Below are experts of layer 5 (counted from 0) of a mixture-of-experts language model. Rows are named router (the router's row for the expert), down (a neuron's output weights, with its number) and show model dimensions 128-255. Each number is 200 + 30 x the weight over its row's rms, rounded and kept within 0 to 999.
Before each expert's rows: a language model's description of what the expert responds to. This comes from a sample of Wikipedia text that the model never trained on.

# expert 63
Description: Word-initial stems
router,178,295,181,198,165,218,203,171,235,225,154,232,245,183,185,147,208,220,231,212,140,148,198,240,170,186,159,160,158,163,202,181,184,185,171,199,283,195,224,207,215,177,239,256,210,223,192,237,226,179,154,171,150,239,165,201,246,155,140,203,213,197,234,209,159,215,232,225,185,264,172,163,256,179,182,206,174,264,255,174,235,191,222,160,151,209,205,195,159,176,200,170,205,227,175,199,232,201,193,231,193,196,226,231,192,235,266,209,153,234,201,191,276,197,199,202,226,162,228,202,215,220,208,206,212,168,182,195
down0,180,199,198,182,232,213,232,226,228,228,232,193,200,229,186,165,199,144,201,187,205,199,166,175,221,169,202,147,168,232,196,215,204,134,197,190,176,212,162,193,196,163,207,164,179,184,201,222,133,235,201,178,197,191,157,233,217,216,199,261,147,216,190,143,188,175,201,146,166,184,209,173,149,219,194,214,219,182,261,254,214,196,207,194,216,237,229,127,185,215,189,226,197,210,168,245,119,211,221,169,151,197,236,202,207,177,173,227,195,189,225,194,191,147,178,241,130,185,205,206,161,243,222,210,178,223,129,195

# expert 6
Description: Mid-word fragments
router,171,228,224,199,200,135,196,202,181,175,193,225,205,162,242,224,187,180,180,242,205,168,167,222,261,218,209,198,201,216,226,212,203,204,155,167,212,161,184,231,139,217,226,179,198,205,245,190,197,177,194,181,182,238,166,197,195,151,169,179,214,194,225,222,223,243,227,193,167,175,211,170,189,211,261,198,230,201,197,167,212,184,187,155,217,209,182,124,174,248,250,194,188,227,237,256,256,167,205,195,207,196,229,227,225,165,244,208,181,197,177,169,196,197,212,197,227,224,214,150,242,242,212,190,185,188,225,231
down0,158,209,226,242,213,200,194,223,205,166,210,178,172,117,183,202,210,208,169,226,237,220,133,190,216,174,226,212,231,195,251,211,165,169,236,171,240,194,202,178,231,177,235,232,221,189,222,177,175,181,168,167,270,198,186,227,187,204,167,206,221,208,216,226,200,197,173,236,189,157,192,200,157,232,175,166,175,138,179,201,146,208,231,160,241,194,166,204,244,186,197,230,164,227,208,155,221,168,192,197,151,243,211,172,204,176,250,220,212,138,165,211,181,171,169,212,147,188,270,168,198,201,158,160,191,198,154,147

# expert 47
Description: Reg- and word-start stems
router,215,255,195,203,156,176,271,214,207,173,175,207,202,165,209,163,247,206,230,235,221,247,193,134,191,201,174,180,193,170,207,208,193,207,219,200,267,191,175,205,197,212,238,213,224,237,185,236,202,197,156,177,163,204,117,231,243,188,187,210,216,186,242,271,192,219,199,201,219,236,230,227,233,260,244,191,201,261,190,202,181,196,190,116,236,195,229,222,190,161,202,194,187,168,150,191,221,155,217,208,198,191,160,214,231,158,220,197,230,249,155,189,222,196,190,238,194,195,204,201,243,187,176,231,245,227,203,228
down0,163,160,209,169,182,172,175,224,213,185,185,190,236,229,194,175,203,187,204,202,226,213,272,208,198,126,210,161,193,198,211,226,198,240,165,191,218,195,190,203,211,154,204,276,215,208,189,163,214,160,187,186,189,155,180,201,241,202,185,222,138,202,216,201,195,256,155,220,205,171,224,239,189,177,295,223,208,183,165,186,179,190,219,196,233,168,184,193,204,151,175,119,208,213,199,145,252,225,154,174,212,175,164,199,175,191,184,216,159,206,175,178,229,203,187,211,154,226,227,221,183,206,195,228,211,212,204,202

# expert 53
Description: Heading and name fragments
router,180,270,228,216,228,188,163,188,242,175,233,194,175,177,226,198,204,182,215,200,177,178,135,217,236,211,207,184,211,136,218,184,212,224,167,206,228,209,220,140,185,175,213,194,216,211,231,248,212,155,129,197,134,246,147,216,210,158,189,241,214,143,226,214,232,154,226,205,223,216,184,190,188,183,207,221,214,218,233,194,263,163,177,180,181,126,158,140,230,205,228,253,193,186,171,164,235,201,186,215,173,216,207,182,164,174,249,193,203,248,152,173,217,207,181,181,249,209,227,166,203,221,174,183,256,187,210,215
down0,161,218,194,175,228,175,198,154,161,149,206,194,202,219,216,220,190,179,209,213,195,145,184,147,267,178,199,119,226,213,190,189,230,177,177,262,215,134,183,214,200,207,216,205,190,203,239,263,186,199,207,221,199,157,187,207,206,186,224,216,180,207,239,202,207,220,207,264,171,177,214,174,219,237,173,192,183,250,236,193,258,161,146,206,201,194,206,142,222,199,221,174,186,159,235,218,193,184,126,243,173,222,183,206,185,197,195,173,219,194,203,225,225,193,212,176,196,186,203,251,189,190,229,246,154,234,145,192

# expert 3
Description: Sentence-opening prepositions
router,186,203,199,197,256,169,198,170,205,220,170,212,161,205,227,156,199,192,215,219,234,196,175,172,195,138,112,232,193,174,174,225,158,141,218,210,185,155,174,234,196,214,200,166,205,166,252,169,154,247,163,130,181,222,147,178,190,168,188,184,208,134,241,239,177,212,248,232,209,192,189,172,245,286,190,251,186,216,236,147,189,208,211,196,170,150,174,192,134,156,211,208,188,146,208,233,173,207,206,226,201,232,147,189,204,149,212,162,219,228,163,190,245,179,178,171,199,173,203,195,214,218,251,224,176,185,206,226
down0,250,180,230,169,196,178,215,162,205,169,249,215,240,203,178,170,212,228,185,222,227,180,205,263,155,231,193,183,185,198,164,136,183,140,184,169,195,153,219,230,223,189,187,234,205,230,226,204,200,207,208,203,163,161,203,168,224,245,222,226,211,232,210,215,246,194,200,224,167,176,195,235,185,200,152,220,223,195,198,179,231,239,213,206,169,132,247,200,187,196,169,165,184,178,247,208,212,227,219,231,242,192,253,203,166,151,144,204,185,226,220,192,137,224,166,179,152,197,185,189,168,209,192,182,244,163,201,171

# expert 18
Description: Fragments after f or w
router,189,216,176,192,129,166,246,175,258,227,164,253,170,193,179,211,225,187,198,190,151,209,204,187,182,174,151,200,209,186,231,204,230,218,201,177,260,203,184,241,166,190,164,223,231,248,249,132,197,219,166,210,179,234,157,176,195,169,148,152,211,170,216,212,175,258,248,202,143,259,186,173,210,186,249,180,161,254,176,177,223,239,199,143,168,244,270,229,166,167,192,205,182,154,193,208,193,203,191,249,206,194,197,235,184,170,245,229,161,199,211,190,270,228,231,241,167,201,254,194,217,182,201,160,184,195,208,160
down0,239,178,233,216,207,220,223,207,190,214,167,227,211,197,206,173,214,177,274,198,172,181,147,166,199,203,238,262,137,251,239,264,207,191,235,173,155,199,229,154,200,187,181,255,184,174,175,182,206,197,188,177,173,219,194,220,194,208,208,222,202,185,130,184,233,227,150,98,148,161,181,214,198,212,193,179,241,207,164,181,232,206,176,163,191,183,176,178,230,222,184,197,220,214,215,199,207,214,206,191,205,182,165,182,182,220,213,135,214,144,158,214,153,230,198,214,190,227,160,219,175,207,192,135,262,152,202,190

# expert 60
Description: Football stats tables
router,224,230,209,186,178,139,200,226,210,237,196,163,204,155,153,189,224,185,170,243,213,175,228,245,160,145,198,199,199,125,164,238,202,174,224,169,208,210,191,229,219,192,190,197,218,264,171,236,227,180,214,229,209,203,177,225,211,213,181,181,231,204,203,221,195,209,227,184,180,205,208,237,229,213,211,217,174,237,251,156,219,198,161,195,241,189,218,238,244,173,205,224,183,169,220,180,198,177,245,243,219,197,257,231,161,189,224,166,217,249,215,162,240,222,194,187,134,189,193,146,203,222,168,226,211,195,203,198
down0,169,227,181,229,234,187,233,152,212,184,194,192,186,192,217,183,214,195,292,175,228,179,208,174,175,182,223,145,245,183,189,225,175,238,185,211,190,189,214,182,186,215,163,261,271,186,249,213,192,200,160,194,165,196,187,189,168,243,207,200,232,248,183,234,188,197,163,204,173,216,174,178,184,216,190,213,206,187,167,202,265,183,151,188,156,170,285,155,177,233,169,195,213,193,190,171,228,208,186,181,199,206,150,196,222,181,162,203,198,168,169,168,161,211,213,267,168,204,228,160,203,238,189,189,235,176,202,197

# expert 42
Description: Words inside titles
router,189,239,177,262,161,166,199,228,194,181,174,189,189,173,216,191,239,213,187,198,159,220,203,235,209,230,178,232,199,180,168,216,171,176,228,208,233,160,251,224,180,224,201,199,211,190,213,130,171,203,198,177,195,226,176,185,171,168,182,224,210,161,292,199,200,195,207,227,216,245,166,211,285,226,212,183,181,278,191,184,203,209,205,213,174,201,190,234,158,96,207,233,235,162,143,197,182,202,194,231,161,236,178,213,197,210,247,220,230,211,184,237,236,150,225,202,196,168,261,194,238,214,208,228,238,215,188,215
down0,221,219,184,212,258,255,148,225,191,139,215,175,198,185,194,191,208,268,183,149,153,202,193,208,224,219,197,208,227,189,254,155,211,227,218,209,187,194,219,172,185,205,205,170,237,185,234,149,171,235,203,146,166,173,172,169,207,207,225,233,183,184,204,234,217,207,261,227,239,222,188,179,190,186,207,239,226,232,216,152,204,187,222,190,178,168,153,195,221,226,200,187,242,184,203,216,194,151,135,217,245,200,217,210,168,165,226,233,225,214,184,191,231,221,200,175,172,210,189,204,200,163,219,218,194,195,170,181

# expert 39
Description: Verb suffixes -ed, -ing
router,201,240,235,225,130,163,171,200,212,229,160,170,244,151,176,173,242,213,210,198,174,225,209,163,213,231,184,195,153,192,194,218,194,188,179,217,250,219,214,249,205,195,211,229,189,264,179,162,180,220,180,184,179,215,175,131,158,163,159,148,216,219,205,219,143,225,241,222,157,210,198,221,156,214,219,171,169,255,214,162,213,211,193,188,223,251,306,137,221,197,227,185,155,210,195,170,201,206,210,221,206,220,238,241,241,164,195,229,163,265,182,175,216,190,229,250,170,168,189,243,248,238,241,144,239,170,238,184
down0,213,207,193,197,237,217,224,227,180,212,218,197,171,188,239,207,114,237,215,143,231,228,139,171,153,190,195,214,233,235,211,255,285,187,165,187,206,225,214,171,216,177,177,189,252,202,208,211,244,136,224,200,148,235,192,201,180,203,201,185,193,139,210,256,216,219,214,142,160,130,218,154,184,246,210,252,244,214,192,157,189,169,209,135,260,167,262,217,221,201,250,182,221,181,166,163,224,232,165,192,165,205,189,193,179,177,228,177,235,154,184,162,167,189,223,234,204,192,231,220,223,154,167,164,239,233,186,231

# expert 2
Description: Quotes, credits, reviews
router,179,161,217,266,197,162,281,167,168,202,207,249,178,172,233,171,220,159,209,166,200,177,211,194,217,203,207,242,164,167,181,219,216,210,249,214,205,180,238,205,209,241,201,204,218,157,225,236,164,169,147,183,247,234,205,187,201,179,206,182,188,195,210,211,177,195,206,259,196,259,187,224,219,254,195,145,203,224,162,211,234,224,219,231,197,210,198,185,216,132,221,234,245,166,199,140,211,177,198,284,203,272,179,185,217,181,192,195,241,233,159,206,223,215,210,240,206,159,204,229,194,197,178,198,191,195,267,181
down0,190,234,242,230,180,252,244,164,177,179,171,195,224,257,170,179,273,216,198,178,186,220,162,241,194,196,226,187,197,208,191,200,136,260,195,141,197,214,157,181,218,153,192,229,207,238,152,210,216,186,192,234,220,241,161,200,188,152,188,203,214,216,191,186,172,246,185,194,212,186,205,171,181,130,223,200,172,224,194,143,264,216,156,200,248,154,216,222,187,221,149,192,201,180,180,215,163,208,175,170,200,210,185,255,160,224,187,171,153,204,179,226,155,237,246,158,209,208,204,174,184,203,173,223,150,191,196,188

# expert 54
Description: First names, biography starts
router,241,237,194,178,246,202,241,223,187,228,177,186,229,212,177,152,209,179,218,198,178,242,208,224,188,195,185,210,210,182,170,218,173,186,212,232,235,201,181,194,233,190,213,210,221,224,161,258,218,194,187,185,228,160,168,190,248,181,195,173,195,148,187,250,183,184,198,203,215,206,211,161,213,244,225,205,222,279,229,157,178,178,205,209,198,160,172,177,220,144,248,192,214,206,204,196,231,169,226,223,212,186,158,182,224,234,176,164,220,202,159,184,271,194,201,221,190,199,170,202,211,204,147,229,247,192,236,236
down0,154,200,232,184,218,191,248,188,222,171,154,215,265,149,177,209,168,184,212,194,246,245,217,154,194,186,254,221,163,224,209,177,236,191,210,201,254,215,193,196,162,190,197,208,175,216,202,212,249,214,208,193,164,223,194,180,214,195,166,205,191,203,219,273,227,255,131,252,151,128,227,242,240,188,206,186,153,198,233,188,220,242,200,216,170,213,154,170,172,211,201,151,226,201,197,226,185,223,205,172,174,146,224,177,155,172,205,223,217,136,163,240,178,241,155,206,183,224,191,164,238,175,213,199,240,197,198,150

# expert 49
Description: Prepositions and dep- starts
router,223,199,166,185,186,210,258,161,224,206,211,263,222,206,210,190,236,194,250,231,240,151,187,231,198,222,187,179,227,214,257,191,143,220,196,158,231,200,177,224,176,199,176,202,225,184,255,206,254,237,222,199,212,198,163,186,150,154,163,193,230,202,237,246,198,265,194,139,206,196,202,166,189,228,181,261,211,231,188,203,284,178,158,231,182,182,232,137,153,208,232,144,172,155,217,199,170,169,237,246,182,232,203,259,186,167,241,210,207,242,234,201,275,182,197,172,226,195,172,233,187,247,201,229,175,192,195,217
down0,216,261,211,185,182,201,178,138,227,199,201,155,195,196,213,230,316,154,223,166,148,213,173,233,225,232,186,215,179,172,229,195,187,241,178,163,249,198,232,181,211,185,221,188,167,207,194,254,189,197,175,251,194,234,216,157,163,222,147,171,186,170,228,264,190,152,193,252,214,212,194,258,197,217,194,202,232,235,152,175,243,199,247,208,218,221,237,202,210,177,202,232,235,193,232,194,142,205,192,216,207,217,238,194,209,214,140,169,211,170,203,192,219,225,206,198,219,208,158,171,181,159,217,205,188,234,201,221

# expert 32
Description: Table headers and labels
router,191,207,229,233,201,175,239,216,224,232,198,217,161,158,140,161,225,227,177,210,170,207,208,218,225,219,191,225,192,180,231,215,189,200,179,206,221,188,149,238,201,210,216,216,235,212,179,231,169,229,174,260,155,247,161,198,245,161,215,204,168,151,228,244,234,254,234,200,186,195,205,200,188,229,227,192,219,214,240,180,178,192,164,161,191,164,223,163,190,168,211,230,163,224,185,211,212,139,190,263,178,181,169,220,257,172,203,164,192,260,185,183,233,254,150,221,185,213,229,225,206,209,169,223,204,206,270,218
down0,174,177,234,244,234,174,229,199,175,184,188,177,213,231,170,221,155,248,243,233,170,197,149,206,230,215,186,230,223,211,209,208,171,198,204,205,185,203,238,171,226,198,154,225,207,185,216,195,157,220,168,179,186,165,204,193,272,243,237,184,192,195,224,201,236,150,224,167,187,208,201,185,190,157,164,163,209,229,249,200,220,219,112,248,199,189,191,227,205,162,212,243,185,150,202,236,244,206,281,139,212,228,198,184,181,225,212,163,221,153,184,178,201,224,153,243,226,269,235,242,186,167,195,177,214,185,175,252

# expert 40
Description: Name and verb stems
router,224,220,188,196,176,170,210,168,150,233,224,193,211,180,189,124,238,198,179,230,176,232,243,204,226,238,180,222,188,154,166,172,227,223,206,241,230,164,240,265,169,174,203,187,216,214,202,231,206,154,164,187,215,245,139,163,240,216,174,214,218,140,211,227,163,255,236,229,167,278,187,201,244,195,280,185,210,250,174,165,151,190,182,184,222,189,203,173,218,190,189,235,223,205,167,177,222,166,210,234,207,203,142,212,224,224,177,162,251,239,156,219,215,210,170,238,235,200,193,212,275,199,188,198,248,210,218,198
down0,213,212,233,177,180,259,200,188,225,243,167,154,220,203,240,194,206,206,228,165,201,171,234,227,146,233,171,158,155,207,178,156,222,153,214,211,199,203,236,200,166,235,263,255,201,146,201,198,218,219,208,204,198,144,211,155,203,243,213,171,203,274,189,139,241,206,212,166,187,186,170,171,238,205,218,226,183,197,153,229,232,214,243,186,220,219,206,203,160,149,180,154,237,237,153,201,223,223,220,222,219,235,188,205,160,209,221,203,224,235,214,188,242,144,225,206,186,184,179,225,202,220,165,181,180,197,205,148

# expert 33
Description: Political and civic words
router,231,254,224,165,208,209,137,168,170,181,205,207,216,232,174,204,187,146,159,186,173,206,211,243,239,252,187,151,249,200,199,184,239,113,170,220,239,196,226,205,217,182,236,206,190,183,244,178,157,210,171,186,216,212,229,175,213,159,212,238,221,162,185,202,198,199,212,200,219,167,202,272,152,229,211,246,207,207,227,187,178,172,215,237,207,205,202,227,208,209,234,215,164,182,199,242,202,212,212,186,176,165,214,242,217,130,162,228,196,252,218,199,201,215,183,166,210,207,158,172,261,249,182,188,228,229,161,194
down0,153,256,193,175,162,133,211,177,199,171,216,182,188,191,201,247,188,155,172,207,214,172,216,176,232,265,159,175,259,196,193,276,176,188,227,171,155,187,239,135,156,218,198,254,230,217,208,198,159,173,234,211,192,166,219,233,204,167,189,193,184,147,208,149,170,168,225,226,258,174,208,235,216,144,234,234,213,267,231,218,159,206,171,162,234,180,199,212,164,203,239,211,245,153,176,239,172,187,203,214,217,223,155,187,175,185,224,262,181,156,192,166,267,189,127,224,239,210,203,130,194,184,248,245,200,233,214,224

# expert 31
Description: Football league terms
router,257,263,255,171,160,202,184,227,223,181,214,169,197,194,117,201,169,147,170,199,187,217,196,210,185,205,159,173,225,201,226,240,223,187,183,200,259,205,162,209,203,166,193,229,194,222,219,213,161,193,249,190,214,233,195,232,210,160,222,229,202,165,196,288,186,175,213,149,231,157,226,195,164,244,200,205,222,209,279,168,161,193,204,206,202,208,201,226,220,159,210,220,169,181,222,200,210,212,180,221,207,164,199,180,222,221,200,214,177,238,173,173,222,235,176,165,203,209,194,140,216,259,229,180,166,231,249,142
down0,171,218,169,173,207,171,200,220,189,181,168,206,255,231,203,216,204,221,154,181,180,167,162,221,131,240,157,158,228,233,264,162,207,196,220,184,206,219,193,177,140,174,221,224,139,190,189,161,260,150,199,203,221,203,162,248,213,152,184,230,201,173,234,161,219,178,240,176,250,227,210,216,210,200,228,208,221,191,232,192,230,169,189,227,227,176,226,286,142,209,196,168,185,229,182,194,165,208,135,170,173,166,207,171,224,144,289,243,221,204,208,219,241,224,209,165,206,179,147,161,207,149,194,203,194,207,165,249

# expert 21
Description: Finite auxiliary verbs
router,230,190,177,225,226,238,212,129,185,187,193,249,214,195,201,236,162,266,193,201,202,203,201,176,176,179,158,212,203,226,227,207,107,188,220,140,194,204,215,203,219,210,155,233,195,206,204,242,161,201,151,249,150,253,239,188,217,121,188,158,211,199,214,203,208,174,200,214,247,234,190,170,162,184,211,197,145,173,214,205,210,187,185,215,157,219,182,185,230,203,254,173,140,251,203,161,211,215,169,254,179,198,152,182,151,201,167,221,236,219,187,157,183,159,155,215,207,199,159,191,181,254,232,207,172,189,216,155
down0,178,273,246,150,233,135,212,257,163,209,200,198,165,210,241,221,209,207,153,202,140,184,154,221,197,235,176,201,182,207,206,215,238,146,187,200,195,175,205,210,159,132,210,226,224,200,213,191,198,182,208,185,258,175,156,139,165,203,142,229,175,250,206,219,223,201,229,192,186,175,188,192,192,151,211,228,220,212,238,184,236,207,195,178,201,198,199,139,183,208,137,224,203,181,190,212,201,131,219,191,154,222,164,212,218,193,201,208,188,231,160,140,267,180,204,165,207,223,204,184,175,209,215,197,190,126,188,207

# expert 20
Description: Title words and pieces
router,207,208,199,239,206,221,211,196,200,190,202,191,188,177,238,199,259,210,165,170,137,235,157,228,182,212,196,232,198,142,154,265,187,186,254,229,230,217,237,259,189,222,209,233,202,198,204,147,174,234,186,195,214,201,222,187,206,154,176,204,194,164,236,184,176,186,219,256,201,214,158,212,261,219,188,174,221,234,218,230,235,177,222,196,163,175,187,168,180,119,242,227,210,136,153,167,209,210,179,229,162,256,163,199,171,174,248,245,226,192,160,197,194,198,225,237,171,183,225,226,240,210,193,189,228,168,202,197
down0,197,192,172,200,264,142,162,195,192,208,198,150,139,182,172,208,228,196,238,192,234,249,218,201,229,240,232,207,217,196,179,163,190,201,267,190,211,227,206,179,192,243,154,196,155,191,223,242,172,164,177,239,201,266,240,192,220,227,268,200,237,214,200,158,158,155,198,160,144,189,163,195,163,197,220,220,168,225,206,134,163,204,180,238,200,163,207,210,188,221,203,196,214,216,223,196,244,236,196,202,148,205,188,165,243,225,185,187,218,220,156,177,227,168,192,186,247,187,199,163,181,194,210,154,155,252,193,224

# expert 46
Description: Generic head nouns
router,214,167,170,209,187,191,214,205,181,219,195,209,205,188,167,166,187,219,265,218,162,156,177,218,176,156,95,183,170,202,250,227,193,224,156,165,263,175,210,174,230,186,180,221,194,242,182,211,150,171,163,171,224,246,155,188,175,201,195,227,226,179,199,227,233,265,145,168,148,215,197,243,230,240,279,265,145,209,219,155,193,213,190,202,162,166,215,240,172,272,191,179,207,200,171,232,154,203,194,251,241,206,215,232,193,201,194,176,155,205,173,160,188,219,194,208,185,184,188,189,209,220,263,212,227,213,221,199
down0,209,195,201,198,229,194,202,244,170,188,193,279,240,227,194,185,207,222,200,190,221,252,194,157,250,160,200,161,199,173,205,151,224,192,235,175,184,179,198,196,175,203,174,194,192,216,248,111,203,185,156,171,128,188,199,210,212,159,179,239,187,191,202,185,188,194,249,188,193,196,221,152,224,188,240,172,166,273,207,206,223,234,215,185,179,181,227,230,218,197,231,258,210,243,221,211,201,214,233,151,186,301,235,133,229,222,198,221,201,237,225,217,154,178,185,184,180,217,251,275,150,211,156,221,232,199,181,194

# expert 55
Description: Table cell separators
router,179,166,151,237,167,246,197,190,196,221,204,182,168,230,161,204,173,174,256,167,197,210,242,182,242,230,140,213,266,218,191,213,251,236,203,212,183,175,163,207,162,246,190,220,193,213,177,185,226,208,250,155,199,193,183,161,230,212,192,151,198,181,190,189,216,210,186,220,157,190,207,213,204,215,180,186,235,188,174,228,199,181,223,201,204,208,227,178,211,179,167,195,196,258,121,216,213,216,208,172,231,207,246,205,168,207,221,190,208,164,185,182,139,119,211,223,217,234,269,222,167,169,251,247,165,170,185,163
down0,145,180,284,205,196,244,195,213,170,207,167,232,209,186,202,186,174,153,193,238,182,233,202,205,228,224,210,209,193,229,145,233,176,219,228,170,146,178,214,202,123,205,207,188,140,206,200,219,169,208,221,178,218,152,196,212,232,170,215,211,201,149,191,201,192,165,133,172,203,191,195,189,189,158,183,165,172,155,182,233,182,234,200,194,223,166,221,138,179,212,197,250,167,252,190,213,181,174,174,180,233,199,210,274,173,221,228,233,184,166,260,209,191,153,209,221,176,207,230,192,212,184,259,206,204,219,215,155

# expert 7
Description: Lowercase word-initial consonants
router,175,226,188,193,171,211,180,210,188,164,246,215,175,201,233,180,154,155,240,219,211,195,240,184,205,195,151,232,159,192,208,220,229,194,141,155,225,222,277,248,163,183,182,216,197,239,220,196,176,165,172,182,257,216,180,223,182,219,178,200,173,170,208,232,237,213,186,196,161,192,206,171,191,264,257,241,160,169,183,203,194,210,175,224,235,197,230,219,232,179,226,199,214,176,200,194,166,200,174,171,145,220,172,191,190,189,225,154,125,224,147,219,200,168,167,255,186,225,214,208,254,283,227,185,206,233,205,215
down0,230,194,145,207,184,154,164,211,233,197,208,227,173,238,177,158,237,235,182,227,169,187,253,237,200,182,200,185,236,206,257,163,236,209,193,237,175,168,205,221,156,211,182,149,171,224,181,168,197,245,187,228,210,174,211,192,211,199,175,215,229,162,213,216,233,204,233,204,220,260,163,220,232,174,180,210,199,257,188,234,193,200,227,121,208,152,144,148,167,183,253,227,183,208,155,187,226,205,204,227,201,153,172,206,163,190,166,189,189,269,160,187,197,203,242,187,177,216,203,205,198,150,185,180,204,198,157,178

# expert 29
Description: Sub prefix, title punctuation
router,151,174,190,176,138,219,134,186,209,198,185,233,219,151,223,208,203,166,216,267,205,211,173,239,248,204,249,208,209,183,246,217,165,140,180,255,230,183,224,195,205,196,211,225,208,171,208,203,181,220,184,207,191,223,213,183,214,125,226,151,200,210,218,260,243,233,188,192,155,182,181,157,202,189,180,200,199,249,183,201,280,201,189,156,179,240,242,192,195,183,241,163,216,238,220,203,232,207,216,202,208,196,242,199,207,179,167,211,218,230,245,155,199,203,230,254,195,191,165,184,237,252,211,216,160,215,198,192
down0,212,204,167,236,199,253,168,179,215,172,180,207,178,163,172,201,200,247,131,213,141,201,184,148,216,219,189,194,195,211,175,226,205,192,218,183,263,211,195,196,190,252,200,123,250,229,152,214,202,237,138,165,185,193,218,222,210,197,208,194,200,151,234,186,185,228,194,202,221,155,202,246,237,155,224,154,139,216,245,197,166,230,151,158,196,189,180,208,227,217,196,181,185,232,220,212,195,115,153,200,230,231,152,172,165,189,195,186,203,186,222,188,209,238,147,193,209,199,170,249,175,180,215,170,164,205,165,215

# expert 27
Description: Name and plural endings
router,187,197,228,190,241,231,232,215,178,185,207,158,220,208,211,215,126,249,155,179,158,197,159,208,151,186,241,157,241,189,236,209,199,214,186,204,249,200,228,211,169,207,134,216,198,169,215,174,175,166,154,175,189,214,163,212,239,177,200,202,191,167,217,229,221,227,221,213,243,265,229,231,180,199,236,186,193,228,228,167,171,197,221,164,207,190,193,175,214,153,203,245,189,204,217,158,214,211,188,204,220,216,218,138,191,228,246,225,197,209,174,211,208,256,219,168,185,165,181,128,191,230,207,161,171,174,266,147
down0,157,209,227,195,195,188,208,207,191,221,145,146,198,186,224,258,168,197,207,217,184,210,221,203,179,208,217,167,181,237,241,168,218,161,168,173,193,246,188,215,232,169,194,151,215,183,215,237,192,213,215,203,212,223,230,190,206,187,215,193,164,224,234,236,186,185,173,207,136,219,249,190,248,246,169,210,209,202,221,174,234,192,210,178,139,194,233,254,152,196,227,210,204,129,285,194,226,262,231,214,245,215,204,227,170,159,197,169,203,168,215,207,189,220,231,217,185,236,194,255,177,211,191,203,174,204,193,180

# expert 50
Description: Clause-ending punctuation
router,195,175,143,244,171,168,196,190,198,170,189,282,214,261,196,200,270,163,245,196,246,202,235,174,131,159,213,204,194,214,221,195,233,231,143,233,165,196,217,182,194,204,166,247,171,200,197,259,280,251,181,186,240,210,211,240,183,224,224,247,214,246,222,170,220,179,211,180,190,237,152,180,206,262,188,207,207,167,201,188,173,217,222,225,224,203,182,220,232,242,217,182,186,222,227,186,178,237,204,165,217,187,158,180,230,215,220,143,196,191,234,145,154,205,194,183,192,241,168,131,196,191,217,196,188,184,160,180
down0,224,162,222,199,251,250,248,223,174,188,207,242,252,201,167,165,211,175,220,191,136,204,192,211,195,262,134,217,185,149,241,160,210,229,168,231,233,221,245,198,178,183,205,193,218,223,171,246,273,171,237,256,211,244,218,260,205,195,152,172,222,202,243,192,219,203,218,166,199,169,176,203,181,157,203,208,184,207,192,141,194,196,217,235,167,239,181,201,137,251,192,146,194,206,203,175,188,159,228,163,226,175,227,187,272,217,172,166,198,240,217,228,229,199,234,178,212,239,197,182,160,188,215,125,198,237,208,242

# expert 61
Description: Narrative verbs and auxiliaries
router,253,201,194,251,194,140,243,161,164,196,178,217,138,129,235,230,217,189,223,206,218,177,164,158,166,173,138,168,179,208,205,183,182,222,228,211,254,184,180,186,200,194,201,173,205,205,219,223,185,265,151,130,195,229,175,194,214,195,175,253,172,148,212,199,176,213,197,134,163,246,238,177,201,225,239,213,214,181,155,188,255,215,185,169,256,169,241,186,164,196,209,153,232,186,194,206,143,159,194,201,155,244,207,212,219,141,203,158,218,253,218,169,197,147,189,204,199,211,192,195,199,207,169,207,226,186,215,185
down0,259,188,165,183,171,243,246,241,205,198,257,162,218,221,200,141,189,226,224,197,139,258,165,139,246,125,195,191,180,240,154,114,257,219,163,138,169,224,219,177,201,188,220,248,186,186,186,211,180,195,204,166,210,163,234,203,195,228,184,265,232,201,173,216,248,231,233,225,204,176,219,200,183,193,201,183,249,207,178,209,203,191,209,225,210,200,168,169,213,188,172,238,212,184,260,218,163,214,220,208,186,248,169,154,211,208,221,175,142,189,224,159,174,223,192,211,165,196,221,217,150,166,200,270,214,202,213,177